Weights of a small mixture-of-experts language model, trained from scratch on English Wikipedia: 518M tokens.
Below are experts of layer 8 (counted from 0) of a mixture-of-experts language model. Rows are named router (the router's row for the expert), gate (a neuron's input weights, with its number), up (a neuron's input weights, with its number), down (a neuron's output weights, with its number) and show model dimensions 0-223. Each number is 128 + 24 x the weight over its row's rms, rounded and kept within 0 to 255. Numbers have three digits each.
Before each expert's rows: "gets" lists some tokens that make up at least twice as much of what it gets as of all text; "comes after" lists some tokens at least twice as common just before its tokens as in all text. This comes from a sample of Wikipedia text that the model never trained on. Tokens count by the router's weight.

# expert 100
gets: " B", " D", " M", " R", " S", " G"
comes after: " |", "-", "a", ",", ":", " of"
router:159092116122115129112158128094134164177155116124138147111110107116151141102147139146144102146162097118115118161117114122124119142126137190064105102151085142134162122127149082143153139116147129135137129123129115124143145114145143144112116116126111107109129165104116119126126109124100169102095160087131120145126128115122091116134168133092140013099080128128121141130081111161116105135148129111156158075110127161123127105107123097122103169129113114120141142061097167182133148176123171149118144140115130178112112158129169128127124119154120101135138096125123090137139123129142152162151155145146144121162137111120074161138161138115122131111105157113093148141142119114151117119099
gate0:160126142087083145129107164131162109157144130098112127176098090101120135127114160118174098141126120127142123158109075157132103130154146143101109091138140123160150066158112135178100118155131095137124100122125127154147175127132123110149158074120160142114118165132125126144136129154138137146145130079097188108141164108148153157133102156170098102105113157133148107145102128103116154170156085093152155144125124110135162088147129144147094155135155085119150110109131119106115159134108132137166114147091133140161126067109115146128128071142127122161113099158119134109127119113137080131121141133116147118113121138108089115095120113129093136115109108125127112118129189160138133094160
up0:157093113125129124167149106098132138148107115073135105150110056092145169119162163131139110131167110126151119158134133110115096150107112190110149102108129128114142113171111145135132160150144139087085121106111113151149151076168134132125119141116117145134148136094172078140125123108112173159154139100155169108126140094078128132099146132127122159104102158108137155133068123095134138132136081127179154134130145163135137103187101126153104156106132127139141161090106129119120122134118177095181151168127110131124099111123126121143133097117110133128107105158149138112155134085118134135116109112118156158149123124111093121136123108120120118090141109129123159091119170130118117176161
down0:137160135142136115129107124163171136138123110126130110153130098101066153154121162122115118153126131108140120123135108125155105125125105138114108107127153096121156031077134133131170119119136135155137113088164119157102148178108105105145162160166079182126097165154120138110095152119122102117123154135109148138129121132114128151110114103129134140159097136131174091130122126167140118111146120108113178124121155137109130092123155103137117103121124126130174164086099095122130170117178091123151116132108158123092145087099091156129158134107118129121092110112106125182081119124159105096133099119139135143145157127136116133140126135119135154145090116143099157131149183158159146092152

# expert 103
gets: " F", " S", " P", " G", " f", " B"
comes after: " the", "-", " of", ",", " \"", " and"
router:127125128116088154134172136075117145185119143152131126118083154112118149132158123168166131141163134127143118152145154121147115130100107134118097125124116126168159138120128109144169118082163116103149120133146088125130146109154176124102140155117120128140110139147107093146123116123090141133097165104135090116131113151120087164143136170133123053140112102138100117137109124149121121123121124124113155079105089145107093096072127113079087156141112092140113121077107119179154141158124171121149144150128110153120103188160113092122140128158113083124146103138165101131116131138132167155143175159146114093128136124151080113095141111123099138130117157129102138120126155126141091106105
gate0:136138159142088128151080120136152133138128141138131111147117148119109138161136161128134167102157130103121110104133125160165124088134079087141158124131213090124099123132109111127106114153089141150150086149152113115119109139097103130148093127129152137119150123138175163177167165117146110120106081119139176122097107128100145119097113122103091110195105133143099128099122105121135135150146133077169179156145129115134161128108137124166142110126109116159108083165151089109118084110118121173139103126107117121165158120120116093140116125110138081075138142116142099107098139135119105136087128110132137111088148137126120113122116108178152136142136105115153122156114143083146115128114
up0:147090108119166095120134119155135130116109134134144132115149135113151113124153139163063115115147116135112142144152144103139179094130090158150135156167181110137153089084138144130146109152130144148105126184120144147180126100126140138171113174150137158136086145139125123112149118098143134102119129122137108110075124161124093145086145115105116141137124156156152085101153109100138137112168165125165153114191152143127091115116131122121124155161129136165096121126142095089148113138106135153132161133141093146088133098151123110100094083126121163115169107135120080139110148127147118133121124105143068110134102141130117169111095116135149170152101156129096112115112126163160127108082
down0:122087068162105140136138115105157145150125115090126122146136164115154153136108108127151118104140129144147104135136093116124110131167084145149093135115133105133162127095135126131122082133123087121145179161148139138078123165190096138166137131183139115130166123146148181126100107121129131127190115133165147153115131122075144109124157113119104179147074126135120132097132148114096154131119142147084081130123129070119166071115109129153113147127158130111151110143120109131114169105101119077126110152138114125121127114129128121118122126147101137158130161155127137099128132131127129134087127128148122161143100088152120132150185118136145130111159147133058138151132130122095111128079

# expert 5
gets: "\n", "|", "|---|---|---|---", "\n ", "–2", "–0"
comes after: " |", "\n", ".", ")", "|---|---|---|---|", "s."
router:143130130078139107137094134115086160128145108105146124160142110151165104092145099150132097161158180166105106153102126111156125108144121144104139086150117139131118103090139103143143153100097122127106158173112125172088095113115133116165089110121128125131163176145138174115144141156111162141132146099109143125127091110096150156150114145139137145115134132122120114155161149130171153156133128116100108124145086131123119113163121161129083142132151131096102148133139104141123129118103105104137144084121086128119143115114117116098099130150165075139086130156130106136115165139174106155099096096157090101145105162095128154139102147092123107171089146151097109111189137156125141090142
gate0:080140108128136174175133165109089119126086134123095131131116148122179140118094173112139139137111124154141128106164156163100122168135124152138124120112136088079100116138137119101112137141133123119132128086155111117102118135150128132139120106146110161142127135093131159131116117151189146131124117130125110127091129135070125121096170120127128125101145141121148094111117104125172127188104119159136125183115116139151136129122140127146110120133136138127121170106140164117117174176119106141162128165161113131152115120125108123079123116082137116142134110110166112070118159103120161143166116164093121104134120163166167062089123105132148179089106127108151168151078128134149113126126
up0:131101105106117106105137118169162112139128118137164141127178165087090139134123117145123157152166119094134116135156140140112122123104130124075100129149107161130146127097118101130110099141127122170148146151079134140143173146106124127083144138155155102164132141101105119125103119123111139129098106165128151115142125147166160099148108127102124121124121103144094202110093152139114103092148149137141152082137178145148147116138131094129144138131141122154137118156109121106104114090149151103113119124111158169135161152052127155149125087193070128108138179077095114149127116113129147127164139105120123160090145155159128125125123160137164097128171106127137128116129133151099150161128
down0:143135093098123180136145143118126134137128128108088109142104144116147117102170129127104122134169146157121133144101075097167158128145094124114117087111132178112126090174109121082090117148149118104146128111155149085128129119135146140131090094079103133135142137149130135169121162171101118152126148129124129100087136138108125158131120143122115095167126166120138106191143173099156102133119158141110125130178105109162166122140113144137115138148138144129105139096123121096145103147154120107149131070099083168123120136128121140131123128203153096107161120111105153189123140146103139085138068157146137093098135143132105128132117117115138107108122121132145122160160156136139096108100